{"n_layer": 11, "experts_per_token": 2, "d_expert": 384, "activation": "squared_relu", "router_score": "softmax", "normalize_top_k": false, "init_std_router": 0.0235, "lr_router": 0.000785, "vocab_size": 8192, "norm": "rmsnorm", "norm_eps": 1e-06, "steps": 5313}
Below are experts of layer 8 (counted from 0) of a mixture-of-experts language model. Rows are named router (the router's row for the expert), up (a neuron's input weights, with its number), down (a neuron's output weights, with its number) and show model dimensions 0-255. Each number is 500 + 25 x the weight over its row's rms, rounded and kept within 0 to 999. Numbers have three digits each.
Before each expert's rows: "comes before" lists some tokens at least twice as common just after its tokens as in all text; "mostly gets" lists some tokens that are sent to it at least half of the time. This comes from a sample of Wikipedia text that the model never trained on. Tokens count by the router's weight.

# expert 2
comes before: "=", "|", "a", "o", "g", "u"
mostly gets: "See", "Personal", " Pas", "Scientific", " Candidate", " Clade"
router:483526477535487531475487503497504557504557518505493483478513472567528538513535498483505517508480525497470468529463493493491496523484433501481507479463513508488502502474509514495461502543510494507561506484491463522477479513487472496497478471510474482466481493468531517451511520484543479487529444504488527455550511461485474497534496526526511456513492463540515525465523518484455470529521528475495506475498508471509500533518534536514514487485497505482468487527493502521478480485466502535478505490528496482510507533460536513516502482511504539491473504523499551473479556496460476514553494489507489475489492503530506518487459468501542536509486510540484503485445497491476515489469483474497509476503468472489496463465562500509482481488481538463488519477499484444486502545493473
up2:473480508494436453524505514496451494482540543516502482475505515494534520497499468522469511506525510422519482503488502508507499516492507463480501512486494495486506484445520535491564455494461510456469518456476547523457549520496493510535478510523516544491483506493481480536492496514500534507480462453495513513486521519498508473483502517558508499490472522513516514484548487491584524456507511497552475479492479495523473522519515483499455483446499509503463516519482504523515514516519490478478492488511535490511455513462483525474489475499490549513499475529530527496476491458499502499489459554525469494482498528484531514507540495507448518523470494479474553460531505472517480475491503505479489500547500496507525508500493521502537463493536496491494476453471499481487515499520508
down2:529490477480543487527491479492532491471513513501517497466476461500453486510477456511561485485537470493475508497513501486488540501531523459533491548529456485522531489477535515518483493532542522477480482472494483483479510472495492507506511517507503510508462486487469494509451509492514489435480512441496522492502562506504508484522510501437465552511522509511513504559490528477489509476500516470510467456527501535510466479497480480468544525470465471489508516483507508524509451543498490485506499479522506527519505518507512509443477491503490498528506508503508491501508486482478483488530459510481545502448464515521556490487529476517548514505479491460451503532516501505523494504508528510494512443521477500570500471510498515441489480475521500451531538512503515519487531510531510

# expert 6
comes before: " |", "–", ";", "-", ".", "0"
mostly gets: " th", " 0", " MF", " FW", " 6", " 65"
router:455536489466534483478492542516525517501512504469488509481562532511492529461528538538463497446522550543493499513498510549502517474492509524502504465473512484532510551466507533505465480498442482514491505473481453555530482513478513523498555492507519546483542506496483462515486486523486501520461522472506488523453480514489459504480503495466542472491500558525505476495446516524454486485458490505462476478480462531515513521497536531466502532535478500530499513507494511487546502501504517487477474519487497501502497479489501484496498550497505506532441477528454512530505538484516472515469505515509493498470498487470466489476503472489515495516515495518482508505529474545511479449488518468497487496517508504447528496508501497510460484505490488504494501503516462455494468462531455
up2:507498500524521503501457449490510501491530478494523542504499502500525511457518511532531475489478489448517521497504480521538496478538521488482488501514519538500501485551497476450478471495533526491498511523492471530543496437469574501512479543503502499485492494470467506468481512501499476478534447492485500488471523513463484500509463494510483489469458479522525502505493458507476495463504482469500507522474482551523462506495468522530498511541480512454504488498518467545503490476521473529488493513512452537481493499519503477503495490511495460504501580502528546527476480580467495491519496517447530526482512511510491511474509526523441502504506504514489504494518519537535478521508500499499504439501505490536482482519533467498565524477460504538520489514511454470477478496498495
down2:488531480561518488494474531547528515479535475510511461482479517465539491519507486562491469520510494547470492499551493477485509471493507459488478515513496495507458502500527550520453458484446453504511521494503515534533502506506514523538521499470511492453517506467494514433468539508524553517490507530491475562428498474499463493494521529500515476510503507487498509489527503476514438492510527498512504487491467520515535467501502475541526450488490481479512482495495467518488506504515491482525494486504510514497501530516495522495503492524515513523487512488489486488501461488525497536518508503455468540495512518490482481494492500476552498489524514522470499500497491521521485454480486530527505437515532522461468503518523533497485526542492449482506470463511476498481517505569552

# expert 3
comes before: ".", "0", "1", "5", "2", "4"
mostly gets: " $", " −", " Votes", "′", " +", "_"
router:458441478481510489501495517530503490501496454490477526532491492493490551459545537507533473474474558509472525475493466555537525511515512489511492529505479480505520513452537508452484507520486504483493452491485492486465499505504559470515547494484540522523510497485458471544539486456511524481483514473465486513434452524515480523515462458504515473502526497555503546508478515504495544498480516490477488477480496526445522503474483484495452508520485544521515512501547489483532504487530508508472518497521472508494463468494496498524492524474460483527451468529505486493518474497515515505488471524528484509503493482511491499513496502515475514506533486515464522483524497493503475486530504534501451488524500510509520496498524511520524435535481482505460500498562507480475520456517471
up2:469490498477530486525553487533502466513469503515518492527509517472521472502454488512504497471501503486481455515502514528540489488460469504560547504480497492431514533505476519475548484516493517520505492519515479488502487451490516479495503518475502496458508510465491497500478497519510491493488497494515504488497521487486475499458449547497472492499516494517465473536477479495512471445496505537484564554440508461521500502523518497501501481465479496467514465517495492511516539487539514521528494497472495475483492471528502489481478501557525484494455493466493502508551510525482502475564477506505524533517528577489510496460506505475444513483463524519516499519466503526549499514467505526498514469493545516543443530497506497474512517489480467499512503551514511531481521503459477
down2:448511503475527519509509514468478477524477528497471453511490530491516525532506501457482491514492527474512523503453485511514503507505527502495502533494488507489514537487501521471517525498486538498473513509504497489504514468541465458515537495539528514532496512525486434500492497505493492483515516537440505539539485524517475505470505466476539492523498490511466471445509468541574497516552549503466538456492482493508483470511493512461497511491489524513498489493518514456497524494544468473503492477489512508517512491553523521480532490475491478505498462482477519514507472519510506505487478566514508478529515482502540480494513496519468554536532455518442517508479501450509469480476466488572511502494450495482490498512472523542503451493508501478487494506499482478525520464509557